{
  "num_hidden_layers": 11,
  "hidden_size": 448,
  "n_experts": 12,
  "experts_per_token": 2,
  "d_expert": 288,
  "d_shared_expert": 256,
  "hidden_act": "reglu",
  "moe_layers": [1, 2, 3, 4, 5, 6, 7, 8, 9, 10],
  "router_score": "softmax",
  "normalize_top_k": false,
  "routed_scale": 2.45,
  "balance_loss": 0.000321,
  "balance_bias": true,
  "router_cosine_scale": 10.0,
  "router_bias": true,
  "shared_expert_gate": true,
  "init_std_router": 0.0216,
  "lr_router": 0.00147,
  "num_attention_heads": 7,
  "num_key_value_heads": 7,
  "head_dim": 64,
  "vocab_size": 8192,
  "norm": "rmsnorm",
  "norm_place": "pre",
  "norm_eps": 1e-06,
  "positions": "rope",
  "rope_theta": 10000.0,
  "rope_fraction": 1.0,
  "qk_norm": true,
  "attn_scale": 0.128,
  "tie_word_embeddings": false,
  "parallel_block": false,
  "init": "normal",
  "init_std_qkv": 0.0216,
  "init_std_o": 0.0,
  "init_std_up": 0.0216,
  "init_std_down": 0.0,
  "optimizer": "soap_variant",
  "learning_rate": 0.00292,
  "beta1": 0.95,
  "beta2": 0.99,
  "weight_decay": 0.068,
  "lr_head": 0.00809,
  "warmup_steps": 71,
  "schedule": "wsd",
  "decay_fraction": 0.363,
  "decay_shape": "linear",
  "final_lr_fraction": 0.05,
  "batch_tokens": 262144,
  "max_seq_len": 1024,
  "doc_mask": true,
  "train_tokens": 1132000000,
  "max_steps": 4319,
  "dataset": "wikipedia_en"
}
Below are experts of layer 8 (counted from 0) of a mixture-of-experts language model. Rows are named router (the router's row for the expert), gate (a neuron's input weights, with its number), up (a neuron's input weights, with its number), down (a neuron's output weights, with its number) and show model dimensions 224-447. Each number is 128 + 24 x the weight over its row's rms, rounded and kept within 0 to 255.
After each expert's rows: a language model's description of what the expert responds to; "mostly gets" lists some tokens that are sent to it at least half of the time. This comes from a sample of Wikipedia text that the model never trained on.

# expert 4
router [107 149 156 142  66 121 129 119 132 137 129 143 107 128  85 134 126 159 117 128 117 111 109 124 116 126 175 102 122 123 119  88 136  85 151 150  69 147 136 108 134 129 116 123 154  94 134 147 144 153 116 107 120 134 108 121 114 127 155  93 162 117 131  66 140 157 168 132 113 138 166  96 123 130 144 143 143 117 133  87 112 110 115 146 106 131 199 148 108 127 163  91 111 142 127 133 139 148 120 109 138 147 110 135 127 130 112 126 138 117 144  84 137 153 149 122 100 130 134 145 126 137 111 144 105 114 114 122 112 123 121 120 139 134 159 128 127 130 118 103 164 109 114 212 135 128 132 120 127 123 147 164 109 103 106  92 156 107 115 118 122 154 123 122 129 112 134 120 188 138 101  89 122 114 128 141  94 143 152 170 159 129 183 148 130 137 145 146 116 148 143 121 118 142 148 141  82 131 147 128 153 135 196 143 124 124 147 123 144 122 133 116 136 129 101 175 119 107 144  88 145 131 129  99]
gate4 [131  87 158 121 111 132 143 105 158 115 150 175 151 104 121 117 164 136 122 125 151 124 148 162 102 106 146 146  89 118 104 154 109 101  84  88 144 116 137 124 106 108 120 137 132 110 131 124 145 112 143  92 119 167 115 122 129 101 117 147 108 165 158 132 151 158 136 154 141 143 110 129 133 116 102 112 130 112 139  67 114 110 113 125 144 151 110 121 151 115 137 161 118 133 138 168 128 141 142 145  85 186 127 117 131 152 123 124 147 127 175 110 145 107  91 113 125 142 119 150 162 121 148 109 131 141 144 144 150 129 126 124 137 139 162 172 108 104 151 110 113  72 112 123 126 138 146 104 156  82 100 138 146 101 109  95 132 170 117 161 123 159 146 162 105 117 130 130 149 101 146 126 192 148 119 109 157 118  91  97 118 126 155 121 133 131 154 138 118 108 152 122 145 161 111 153 108 125 118 124 162  81 145  40 137 115 141 100 147 126 149 149 129 149  83 118 138  44 102 129 130 126 156 169]
up4 [161 115 124 146 104  95  95 122 120 124 121 111 124 140 110 155 121 100 155 137 151 178 131 109 117 135 125 152  88 129 157 102 135 116 121 108 106 148 180 154 117 119 128 116  87  81 164 139 121 126 138  98 101 122 110 113 148 133 129 131 136 127 151 123 167 131 121 124 130 144  93  85  82 116 130  69 161 110 143 161 135  98 134  93 124 130 136 139 163 105 119 123  86 150  99 105 151  95  81 162 116 183 145  92 119 129 120 131 140 151 145 139 131 141 106 128 144 144 155 106 132 141 114 156 139 121 100 136 140  97 127 129 146 139  87  95 151  90 142  91 108 136  82 161 152 129 127 121 120 110 157 121 177 103 114  75 156 116 105 117 107 167 132 125  80 145 144  94 152 127 109 147 133 112 152 151 126 155 114 111 120 116 164 129 121 118  89 146 140 139 124 145 158 128 111  90 162 152 148 170 181 149  98 122  99 131 111 126 153 124 152 128 120 134 126 127 154 120  79 168 114 121 123 161]
down4 [105 129 108 137 122 117  68 142 129  88 108 108 102 142 141 149 150 117 122 122 121 150 137 114 121 107 158 176 115 130  88 118  69 122 117 129 162 117 157  96 124 114 100  93 149 128 126 136 176  89 119  86  96 145 142 133 170 129 115 120 143 142  86 127 128 140 184 154 166 108 136 118 140 148 156 138  95 105 131 168 109 124 138  90 142 146 133 121 116 135 107 151 135 132 149 149 163 109 159 149 113 166 144 182 137 127 117 172 144 129 167 110 124 188 142 144 173 129 111 152 148 148 143 137 151 140 125  98  97  67 170 128 153 127 128 109 126 131 128  94 102 114 131 112 158  96 164 138 130 137 138 175 151 127 178 121 123 130 125 123  65 139 108 137 141 139 118  96 114 180 139 132 137 142 126 144 118 121 108 122  88 169 118 129  80 118  88 129 151 105 129 144  71 104 154 120 128 118 203 117 158 132 102  97 131 142  91 157  96 126  79 138  99 102 115 115 156 123 107 124 147 113 123 118]
Degree, minute and second marks in coordinates, units like km, open parentheses, and paragraph breaks between infobox sections such as Population and Area.
mostly gets: "″", "′", "°", " qu", " km", " Location"

# expert 11
router [117 135 162 144  89 154  97  96 120 143  70 121 142 131 121 104 123 142 120  99 142 131 179 163 145 157 121 119 121 137 152 136 109 109 148 116 166 107 145 136 124 155 130 119 101 134 139 112  96 117 130 146 168 128  98 136  99 152 108 130 163 106 188  62 122 114 138 152  97 140  83 145 153 145 147 127 132  62 161 136 154 141 110 108 151  96 142  94 134 122 121 106  87 117 160 121 182 138 152 122 106 115 128 157 159 103 137 137 179 103 122 141 116 186 124 121 141 132 125 137 119  96 141 154 107 127 140 163 137 152 159 124 112 149 139  95  68 137 156 130 142 101 148 108 126 120 142 107 158  95 171 130 111 129 151 123 108 118 125  85 118 138 148 127  91 133  97  97 143  97 107 134 108 159 131 125 123 128 109 160 168 176 126 134 160 157  98 119 136  80 136 152 134 101 113  77  83 151 133 134 130 132 147 122 122 156 117 164 145 137 137 148 114 122 111 133 155 109 110 147 125  89 155 138]
gate4 [105 134 114 117 108 157 107 141 127 123 122 158 188 145 112  82 110 137  73 158 123 129 145 128 115 124 143 178  93 122 141 119 125 138 109 133 129 112 122 143 137 137 161 126  96  97 121  94 124  94  75 118 145 125 130 103 118 183 129 101 153 118 137  85 134 162 153 180  95 128  83 140 111 168  93  90 158 103 133 128  84 204 132 153 152 168 141 147 121 138 104 159 158 146 114 119 112 138 109 171 130 136 145 138 137 176 115 187  84 163 139 140 119 126 125 105 132 103 121 127 132 127 119 127 117 117 140 134 140 125 155 140 130 145 147 162 107 105 115 115  60 110 146 106 123 138 125 138 136 110 175 151  94 103 163 131 149 122 157 122 106 136 138 112 116 144 143 148 142 144 138 108 120 142 173 126 123 156 121 132 144 130 189 141 119 152 143 109 107 157 128 126 135  95 112 122 149 143 119 121 132 147 149 156 156 143 128 101 120 120 143  65 137 136 114 185 116 124 134 155 108 167 152 121]
up4 [132 126  79 143 126  91 126  81  64 125 189 132 112  98 128 137  98 140 122 130 141 143 138 124 141 136 155 178 118 145 155 124 109 155  67 129 149 125 143 133 150 107  90 116 117  96 148 129 158 144 131 130 116 102 152  93 146  96 136 130 131 156 156 156 155 134 124 150 173 141 110 135  70 120 148 150 132 110 153 106 127  82 104 112 161 123 143 116 127 116 139 106  98 147 114 116  98  82 100 122 112 115  62 133 135 134 104 123 148 120 129 122 114  89  82 164 118 125 121  56  92 147 121  98 143 144 145 106 119 156 178 111  95  96 151 104 118  94 125 116 114 109 148 112 161  51  89 148 111 109  95 117 152 113 158 118 143 182  95 131 113 137 154 156 140 118 118 151 104 116 119 135 128 126 111 133 155 102 106 146 136 128 132 117 131 121 147 120 117 139 126 113  82  99 125  84 140 125 122  90 139 189 170 132 135  89 172 139 144 129 115 153 163 178 169 129 107 131 128 161 120 111 165 118]
down4 [139  95 149 122 143 133 129 101 110 132 166 109 127 141 152 142 129 130 154 122 122 134  98 101 109 112 139 146 128 118 149 140 118 121 105 124 147  92 140 159 119 175  98 122 123 129 124 135 150 152 115  83  93 135 149 147  79 167 137 112 155 166 118 162 132 168 139 106 139 105 144 126 116 124 127  91 103  97 131 112 133 116 146 124 107 132 167  97 147 129 109 149 145 102 125 140  98 133 110 169 173 122  91 125 146 113 135 131 125 123 120 142 145 161 112 124 102 130 176 101 176 126 125 137 119 134 146  89 161 108 159 183 129  88 154  95 126 104 152 117 162 128 114  85 127  88 147 142 156 170 114  96 103 130 106 105 112 114 123 123 138 136 103 140 121 138 120 126 121 124 136 134 118 166 113 101 110 128 144  94  57 149 137 132 139 141 154 157 171 138 173  91 156  90 145 129 151 104 109  87  99 110 144 122 106 162 144 133  93 112 146 119 171 123 132 116 135 115 133 130 124  78 100 105]
Prepositions such as of, in, on, at, during and under that introduce noun phrases, for example residents of, Court of, Coat of arms.
mostly gets: " in", " on", " at", " during", " under", " through"

# expert 3
router [138 114 133 103 167 108 134 139 107 115 175 168 107 146  89  90 152 158  95 144 145  84 159  92 116 120 140 154 108  95 153 113 114 124 140 152 105 163 174 120 114 103 106 144 153 159 151 131 148 152 122 145 130  96 133 129 118 159 129 147 106 121 142 135 162 140 150 181 160 116 157  80 130 137  99 107  99 117 116 107 122  70 120 167 150 129  82 119 128 128 115 151 176 156 131 150 130 156 113 142 127 142 104 101 153 129 133 134 148 133 151 137 120 136 125 102 126 104 130 110 121 117 172 136 141 127 112 154 115  76 144 105 131 118 120 112 139 127 103 115 120 163 174 181 124 139 158 148 167 112 128 108 175 137 133 103 107 134 149 148  93 115 154 115  82 115 123 149  87 139 127 127 137 131 112  98 166 179  96  90 113 101 144 144 127 135 154 172 128 111 143 137 147 122 130 105 135 125 114 108 111 137 113 117 141 106  95 126 149 101 140 155 157 113 138 159 122  89 159 166  80 120 167 125]
gate4 [112 152 141 143 142 119 119 121  98 114 124 117 133 108 141 156 125 111 109 135  99 132 148 108 159 100  94  74  89  87 124 127 151 162 129 117 116 153 102 125 188 117 143 143 106 141 131 153 118 133 135 139 142  94 105 149 134 143 143 139 116 145 133 100 144  83 141 138 114 107 126 104 151 116  94 183 124 142 161 152 132 128 106 122 160 114 113 151 131 147 114 130  91 122 128 100 126 126 131 141 128 114 128 172 145 142  78 144 119 141  99 135 100 121 121 147 132 125 162 119 170 171 149 132 151 119 128 105 123 101 122 110 175 166 116 179 143 186 142 141 155 107 163 158  91 112 155 143 117 142 107 140 109 143 176 142 140  84 143  90 129 119  94 118 143 124 141 135 138 119 110 122  95 140 104 101 166 109 130 115 147 104 117  89 120 144 119 122 137 146 150 146 119 123 121 123 113 171  99 141 127 206 162 106 137  97 160 117 126 178 122 131 166 122 115 128 131  77 115 124 119 102 115 142]
up4 [125 151 128 152 152 168 152 123 121 130 108 140 125  79 114 108 128 118 103 105 144 147 132  91 117 111 141  89 145 107 112 157 148 144 139 165 185 117 155 181  95 161 137  89  92 115 156 133 126 106 116  85 133 116 131  90 149 117  70 110 106 120 111 145 110 146 116 100 105 146 133 110 170 114 130 133 152 126 133 150 116 137  85 119 134 148  95 110  96 131 133 130 146  95 132  67 149 139  84 111  95 108 118  87 177  75 125 118 114 136 123 146 127 132 123 108 168 122 138 130 141 104 136 104 144 149 137 107 144  90 112 144 170 170 128 138 115 131 131 141 111  65 135 184  98  74  76 123  79 145 132 103 143 117 101 120 123 122 149 134 174 169 113 122 136 146 117 137 136 107 162 128 147 134 127 125 171 121 121 118 127 129 104 123 161 115 109 165 122 139 167 141  73 107 123  98 169 105 126 110 126  97 130 156 139  95 120 127 149  69 118 145 184 168  90 132 133 129 149 103 107 128 121 130]
down4 [111 104 114 122 141 165 208 123 128 130 125 126 110 177  85 111 153 137  99 132 158  95 135 150 107 118 118 122 140 130  95 148 165 138 149  97 124 125 125 120 105 151 128 119 113  90 109  88 131 135 126 136 164 143 132 120 106  88 144 136 175 149 166 130 103 109 137 115 156 122 138 122 109  86 126 151 119 148 148 128 143  83 113 106 126 134 113 119 138 139 169 122  68 169 156 121 109 139  48 142 133  88  98 163 116 103 120 102 145 116  90 128 132 111 130 141 148 110 115 138 136 145 118 140 169 156 116 142 113 143 135  96 129 166  71 123 137 130 134 133 179  89 144 155 183 141 153 109  95 141 129  98 154 157 166 160 145  79 114  85 105 129 137 135 159 113 128 106 118 126 162 180 125 125 114  54 145 140 131 119 144 161 105 130 150 136 116 147 167 130  79 160 109 158 122 101 144 148 108 106 101 113 114 131 112 136 102 109  97  93 119  99 134 105 126 104 105 171 108 117 130 147 126 182]
Function words like the, a, was, not, been, would, plus infobox field names before a colon, such as Teams, Company, Infraorder.
mostly gets: " not", " been", " would", " their", " was", " became"

# expert 1
router [172 144 122 131 154 159 130 174 184 139 108 106 157 156 128 147 144 146 154 148 108 143 112 107 136 128 126 149 115 131 114 124 159 148 129 114 123 163 140 101 139 109 163 123 110 125 116 172 117 139 157 132 102 116 119 138 105 120 104 134 100 161  86 181 131 144 147 100 136 148 155 141 140 151 117 122 157 138 120 120 101 147 136 124 128 163 152 108 122 126 173 144 104 157 134 136 112  96 109 120 105 121  98 135 106 105  96 109  82 173 114 152 138 131 119 139 141 114  93 149 168 163 134 121 150 151 140 149 138 140  92 142 111 136 119 151 157 150 148  96  92  99 127 112 170 154 165 105 101 145 138 147  78 120 147 138 106  96 116 152 162 107 115 131 170 153 170 179 113 101 184 135  87 144 127 104 105 107 136 135 140 136 121 102  77 120 148 101  30 149 119 151  80 141 136 147 134 135 151 111 136 133 120 143 119 139 135 130  92 170 154 110 112 133 132 114 105 158  98 111 143 161 123 141]
gate5 [135 153 198 146 146  93 131 132 111 130  98 100 129 114 130  80 126 138 109 110 138 153  93 114 106 100 113 135  89 131 154 160 126 135  99 113 128 125  98 123  86 100  96 127  98  99  72 131 115  89 168 163 118 108  92 172 197 187 124 125 101 113  94  91 181 119 163 113 104 137 144 135 127 138 158  93 145 167 166 143 151 156 153 115  94 133 132 163 133 119 145  77 152 154 141 125 109 148 135 174 121 109 102 125  95 109 111 144 143 131 119 143 122 148 153 120  95 130  88 164 114 158 128 110 160 108 139 159 146  99 142 115 122 140 134 139 147 126 162 166 128 176 129 116 150 129 152 162 120 144 139 140 156 114 129 178 156 136  99 138  67 121 121 144 124 132 150 129 120 108 154  98 110 147 129 143 121  90  92 103 147 108 132  89 122 167 159  62 107 132 148 144 134 131  81 143 119 104 162 142 102 137 140 139 134 108 157 151 127 107 105 139 147 112 142 132 132 125 145 137  91 146 115 142]
up5 [128  89 141  90  73  89 166 135 133 132 143 165 150 142 113 114 119 141 111 112 124 176 116 127 117 124 160 127 135 101 120 132 116 124 138 153 108 122 112 124 117 160  73 132  85 106 131 153 106  96 101 118 103 128 153 138 137 146 135 115  80 103 142  72 138 129 158 100  74 110  97 146 133 132 113 136 126  97 159 135 123 152 165  61 141 122 127 135 129 137 149  79 114 120 117 128  77 128 142 123 137 118 154 138 133  99 126 118 165 135 117 123 124 109 160 127 140 115 122 155 132  87  47 167 133 139 127  83 125 103 134 116 138  57 131 111 186 111  97 132  87 128 131 124 178  66 167 125 175 141  71 110 139 176 142 130 118 129 155 117 131 105 142 116 123 130 167 148 104 130  97 109 126 125  96 169 165 109 170 135 141 126 139  97 168 102 129 109 115 117 121 110 117 139 110 129 130  85 103 133 132 178 150 123 162 100  93 133 100 115 140 178 123 139 135 121 132 139 167 115 123 146  84 144]
down5 [146 126 152 102 126 120 138 118  94 117 124 144 106 109 132 116 143 156 126 122 140 112 106 150 116 113 114 130 115 119  99 110 132 159 123 145  89 118  98 118 154 138 137 190 108 122 141 138 166  97 142 161 108 109 118 180 163 106 143 157 121 122 107  76 134 163 128 118 104 131 158 134 185 127 137 146 162 160 129 150 151 136 120 136 128 153 110 105 142 129 153 141 153  88 146 118 117 157 131 129 149 100  74 128 152 120 115 121  85  91 108 150 142 133  97 127 116 107 123 127 144  96 169 131 142 110 108 153 119 109 183 133 172 124 139 145 145 114  81 108 105 106 131 109  79 105  84  87 151 130 119 128 125 117 121 153 138  95 105 121 104 118 153 114  92 121 113 134  72 124 168 137 174 109 111 123 135 161  76 119 161 138  86 155 161 139 149 135 143 133 124 125  86 111 122 140 137 118 149 134  94 144 133 161 109 112 172 145 139 142  84 125  99 144 134 132 113 105 155 128 129 160 139 105]
Sentence-final periods before a new sentence, plus colons, semicolons, initials and capital letters opening names, such as M. in Thomas M. Pryor.
mostly gets: ".", " N", " .", " USA", " J", " T"

# expert 8
router [173 148 134 115 144 108 109 131  77 145 130 123 122 131 129 144 148  94 139 108  90  89 111 152 160 102 161 113 147 103 126 135 129 148  83 137 135  97 103 155 123 150 142 149 154 127 142 122 122 139 124 145 166 136 134 114 139  93 145 127  91  92 132 136 129  96 100 143  99 146 111 135  89 104 154 154 120 182 124 129 132 135 148 120 104 100 132 149 137  96  79 127 101 106  86 128  89 137 136 167 138 118 187 159 121 146  91 126 144 103 127 115 106 126 145  89  84 112 137 124 108 122 120 104 109 110 121 128 137 135 189 153 158 114 102 142 149 136 196 141 115 118 112 105  77 137 131 131  95  91  91 148 121 112 106 106 148 177 153 137 126  97 111 145 154 126 133 129 139 116 128 117 171 114 142 133 151 126 132 135 143 127 116 110 152 131 117 135 167 146 132 109 123 165 113 146 127 148 108 138 122 129  97 121 144  90 157 161 102 129 118 124  85 175 152 134 117 104 120 110 125  81 105 150]
gate4 [201 101  96 130 122  97 117  92 123 141 100 119 134 159  93 139 125 136 110 154 123 134  86 166 118 139 125 133 150 173 132 133 141 124 118 132 153 203 120 161 163 126 145 128 136 113  93 103 179 134 135 172 174 135 121 114 140 117 125  95 138 121 154 145 131 115 155 136  96 158 162 107 168 135 102 106 160 138 124 108 113 149 128 121 130 152 120 142 122 144 150 162 129 122 152 145 113 160 129 120 156 124 133 126 178  98 110 152 144 104 112 124 133  86 112 165 119 153 143 101 158 105 141 122  99 147 105 160 144 141 155  97 117 183  72 147 157 137 158 112 108 147 120 116 155 137 131 114 141  94 151  96  81  72  98 164 114 113 150 115 110 113 112 122  93  82 153 135 111 100 147 165 131 144 153 153 100 155 124 113 150  90 129 118 141 161 164 169 135 153 172 111 158 132 143 140 105 163  95 102 112 115 125 147 128 124 105 119 117 172  90 138 128 165 120 154  81 127 121 134 141  73 127 121]
up4 [132 101 146 141 117 111 142 132 142 158 106 145  85 103 129 102 135 119 114 145 137 100 153 112 142 125 151 108 115 168 122 146 142 144 113  92 155  73 122 161 143 120 156 101 146 152 113 163  96 125 125 130 133 145 109 140 122 130 122 152 120 120 114 106 143 100 134 107  70 100 114  82 118 133 144 124 174 132 171 123 121 157 117 112 129 162 117 103 104 109  91 134  94  67 104 157 116 161 160 120 150 130 167  75 161 162 110 123 140 104 154  96 115 127 151 131  81 122 142 159  87  92 112 118 151 108 129 127 139 149 143 139  83  74 148  91 124 151 124 156  95  94 114 142 126 138 119 120 178 107 164 110 140 168 145 135 156  82 153 155 121 124  99 102 131 126  72 161 131 119 130 136 187 135 139 115 112 121 130 130 161 156 146  77 143 150 124 144 150 144 146 150 137 113 155 140 147 114  87 134 108 119 147 108 139 128 126 122 139 124 110 165 164 156 150 118 131 117 132 125 121 114 156 147]
down4 [148 109 146  93 138 144 150 126 115 120 123 122 171 140  92 129 159 117 106 150 130 150 162 114  94 104  91 144 106 115 108 141 135 115 138 132 181 152 138 127 127 123 162 121 133 123 146 154  97 168 127  57 120 104 112 138 180 164 130 107 168 146 103 114 137 120 144 156 140 127 159 128 130 141 134 146 123 111 142  87 133 123 108 103  94 108 156 129 124 110 131 123  97 154 128 102 126 134 170 102 135  86 186 118  90 146 104 169 105  84 151  90 127 134 143 136 121 117 146 132 104 138 132 141 119 126  96 123 157 175 132 131 137 118 134 171  88 130 134 110 145 156 107 174  96 121 149 121 188 119 155 116 107 138  59 112 133 105 113 148 129 103 165 143 145 142 156 133 122 127 136 110 193 128 124  87 108 112 104 135 129 116 127 127  59 127 153 156 105 156 140 125 106 115 118 113 104  95 113 119 135  95 145 165 171 127  93 149 179 127 119 141  84 106 153 144 170 130 130  96 154 145 128 120]
LaTeX backslashes, braces and commands in math formulas, and syllable pieces inside technical or scientific words, such as deacetyla-ti-on and the-rm-al.
mostly gets: "\\", " \\", " comp", " bon", " mis", "rib"

# expert 0
router [173 121 128 131 140 140 156 103 155  82 127 115 102 109 173 153 129  77 135 157  94 158  86 115 126 159 126 118 128 169 145 146 128 115 139  93 124 149 101 146 145 113 112  99 121 128  97  88 144 102 117 112 132 128 166 126 162 137 136 143 151 129  81 142  98 129 154 124 174 166 154 130 169  99  88 122  94 145 137 134 109 110 123 151 149 144 144 141 152 117 120 126 155 104 144 100 140 123 129 128 136 147 124 146 111 121 126 105  88 113 145 134  99  81 104 206 185 142 117  88 119 143 133 159 136 143  80 129 112 116 116 124 102 121 137 132 138 108  97  84 135 142 122  86 162 145 116 126 112 195 124 109 118 148 134 160 130 135 126 144 137 151 143 169 149 152 146 147 101 150 148 101 141 126 130 121 103 110 156 153  80 161 122 158 103 106 135 156 137 103 104 149 135 131 150 117 187 117 146 139 101 131 128 117  92 154 146 126 104 113 120 140 155 177 128  87 168 135 126 175 141 127 141 165]
gate4 [125 121 110 117 115 132 129 106 102 106 122 121 142  93 168 131 107 127 140 160 150 152 127 117 165 168 139 148 113 141 129 120  83 132 138 148 153 116 127 122 133 113 134 125 128  82  97 114 103  72 141 157 113 126 135 125 128 117 147 128  96 128 134 143 125  84 135 123 117 130 132 111 147 142 117 130 126  97 111 178 118 190 116 160 120 118 160 150 163 128 127 107 148 150 122 136 113 120 147 119 117 149 132 113  45 110 142 149  64 144  97 122 169 113 134 116 150 120 156 172 159 101  72 138 147 132 143 121 141 117 168 155 157  69 133 115 139 137 114 107 128 140 177  96 124  79 155 102 180 171 134 126 131 132 142 141 144 131 156 105  82 110 113 155 124 170  95 141 141 113 146 157 121 117 110 127 153 141 136 139 169 123 124 143 108 127 156 141 105 135 123 116 127 113 167 125 134  55 133 125 109 125  75 141 137 153 124 116 120 128 113 133 110 170 103 130 161 151  72 154 146  92 128 115]
up4 [120 145 159  90 119 136  98 126 156 140 131 104 144  92 126 151 116 154 106 135  83 114 119 113  76 143 141 146 140 139 133 127 151 166 135 117  98 138  98 174 125 127  72 134 163 121 128 148 115 183  95 122 114 138 126  98 124 130 112  94  98 123 121 122 143 115 105 121 132  90  98 150 130 114 146 117 161  87 116 156 138  85 121  75 152 138 118 114  97  98 153  84 110 111 174 130 143 137  98 104 102 140 137 160 129 137  77 149 110 151 132 104  94  79 158 173 125 146 118 134 194 111 163 126 103  92 131 141 149 140 117 140  80 151 135 102  85 141  70 159 149 124 129 144 156 116 134 132 128 114 127 147 151  98 128 120 155 123 116 113 142 135 167 174 155 123 119  90 158 145  85 121 120 125 163 113 125  59  92 145 104 136 147 144 148 125 105 107 153 101 129 124 116  95 114 119 153 122 157  88 157 130 103 147  75 165 146 127 141  99 107 157 135 137 100 144 143 138 108 119  80 143 122 125]
down4 [149 122 145 137 150 172 102 129 154 121  98 129  98 138 114 103 146 130 104 151  93 130 132 137 127  97  99 135 188 142 167  95 116 129 151 118 111 101 103 121 151 105 107 161 130 118 136  76 131 190  94 146 147 113  80 153 163 136 131 131 134 155  99 115 137 126 155 130 164 119  88  89 147 133 135 132 137  96 104  95 136 153 113 154  79 118 141  83 157 117 173 114  76 111 135 124 107 152 141 151 141  85 147 125 113 114  96 105 122  93 150 122 164  86 104 182  95 112 165 129 133 145 143 159 185 139 109 152 148 186  99 105 167 113 128 133 129  72 131 153 161 143 116 138 116 111  90 127 123 140 147 153  99 162 141 151 152 176  73 106 147 149 149 128  99 100 113 125 131 161 137 111 131 129 166 123 141 115 109 100 130 115 131 103 174 133 143 125 149 112 135  79  99  66 137  97 139 106 126 108 175 142 122 190 107 133 121 105 144 140 155 152 122 116 105 122 138 105 129 110 105  99 128 118]
First names and pieces of people's names, mostly in cast lists, tables and biographies, such as John, William, Da-vi-d, plus table pipes.
mostly gets: " John", " William", " Robert", " James", " Joe", " Michael"

# expert 10
router [115 108 127 106 102  87 133 145 131 106 150 128 175 117 112 133 113 142 150 139 136 107 167 120 184 138 125 150 158 109 112 146  94 122 132  93 131  94 129 116 139 128 159 113  69 165 140 131 132 138 117 122 149 130 132 112 124 135 117 139 157 152 128 143 155 127  53 107 153 125 119 129 176 165 132  90 113 126 109 143 119 137 140 129  94 149  73 147  95 146  97 128 153 142 139 109 144 124 144 126 141 124 135 109 135  76 150 130 151 136 128 170 102 111 103  56 156 173 129 103 133 125 143 124 109 142 137 147 134 112 123  93 131 127 155 104 135 109 117 124 132 117 121 119 128 109 120 124 126 121 104 124 129 155 131 132 150 125 147  98 113 115 126  75 125 135 121 162 109 152 145 114 114 115 156 136 202 157 136 125 136  90 124 116  83 117  70  80 121  90 157 130 128  99 129  97 130 138  97 146 100 134 116 144 153 113  93  93 133 114 133 172 169 141 125 139 138  76 179 130 117 144 137 142]
gate4 [152 121 125  89 142  96  95 132 170 118  96 111 144 126 157  96 101 109 145  87 150 111 131 139 126 106 144 116 128 126 131  91 137 137  89 131 115 120 126 131 137  93 113 130 140 167 112 134 137 120 116 133  92 119 120 157 175  85 147 143 107 117 122 126 132 124 146 121 135 118 148 123 121 100 150 151 136  91 138 142 134 119  92 129 106 167 132 105 146 141 155 109 174 105 177 150 130 138 140 126 121 128 106 159 145 123 108 145 157 118 160 173 104 130 129 112 125 138 100 142  94 130 157 108 147 146 121 142  96 137 106 137 115 105 121 128  90 162 115 144 127 162 121 115 158  90 140 138 161 109 161  95 113  89 156 114 150  84 119 122 102  90 150 179 137 105 142 111 176 117 127 106  99 109 117 153 119 153 117 104 110 114 149 178  93 150 118 112 123  58 115 133 138 123 165  76 108 167 116  77 104 153 167 176 109 115 137 105 140 147 115 125 131 112 177 157 115  95 134 152 153 120  84 111]
up4 [143 134 118 118 121 105 139 111 164 120  84 129  95 107 117 146 123  81 113 147 147 116 121 168 163 122 139 187 115 171  92 129 168 159 157 132 161 137 115 152 107 162 116  73 109 128 138  87 110 114 143 148 112 167 109 101 152 141 129  92 142 113 135 111 178 126 128  97 192 115 144 119 143 114  81 111 145  94 121 155 113  90 125 118 140 146 106 147 162  69 130 142 150 186 152 114 146 170 151 146 147 141 139 145 146 109 166 138 122 163 124 120 167  62 114 130 148 126 143  83  82 109 135 126 169 137 123 116 124 126 127 143 107 140  97 133  97 131 122 168 155 154 100 135 145 164 174 129 107 138 136 134 143 159 114 124 172 169 114 124 141 155 109 141 124  87 127 153 134 169 141 112 162 110  95 127 135 141 118 151 164 132  92 142 141 117 152 136 152 118 119 113  82  82 135 138  93 147 157 129 127 185 103 116  98 106 113  95 151 121 116 157 119  82 117 124 129 177 161 136 124 170 109 162]
down4 [118 131 134 169 146 134  67 133 101 112 124  91 107 164  91 149 111 129 111 134 141 135 168 150 111 126 114 161 148  86 128 117 136 104 133 123 154 154 118 139 115 133 163  93  87 154 144 116 114 121 134 130  97 112 141 135 112 153 118 122 125 180 154 123 154 154  95 108 137  90 107 114 135 128 148 161 139 165 172 103 118 143 100 122 178 131 141 116 166 135 145 115 119 139 124  85 107 100 112 153 100 103 125  99 114 157 140 136 118 145 149 114 103  99 118 141 122 153 130 109 102 133 112 111 117 120 114 126 165 128 114 156 112 118 116 136 198 113 111 120 114 169 101 134 152  95 178 167 138 137 150 126 109 112 133 109 104 134 113 126 165 199 137 122  76  93 127 100 115 123 153 123 152 144 131  88  89 185 129 127  86 135 154 121 170 155 116 145 114  96 124 102 112 158 104  90 179 121 124 133 158 123 131  97 109 149 103 136 149 174 115 104 104 117 137 133 153 121 143 109 128  85 135 103]
Commas after names or clauses and linking words like and, as, but, including, called, mostly in narrative biography and history prose.
mostly gets: " as", ",", " including", " called", " became", " against"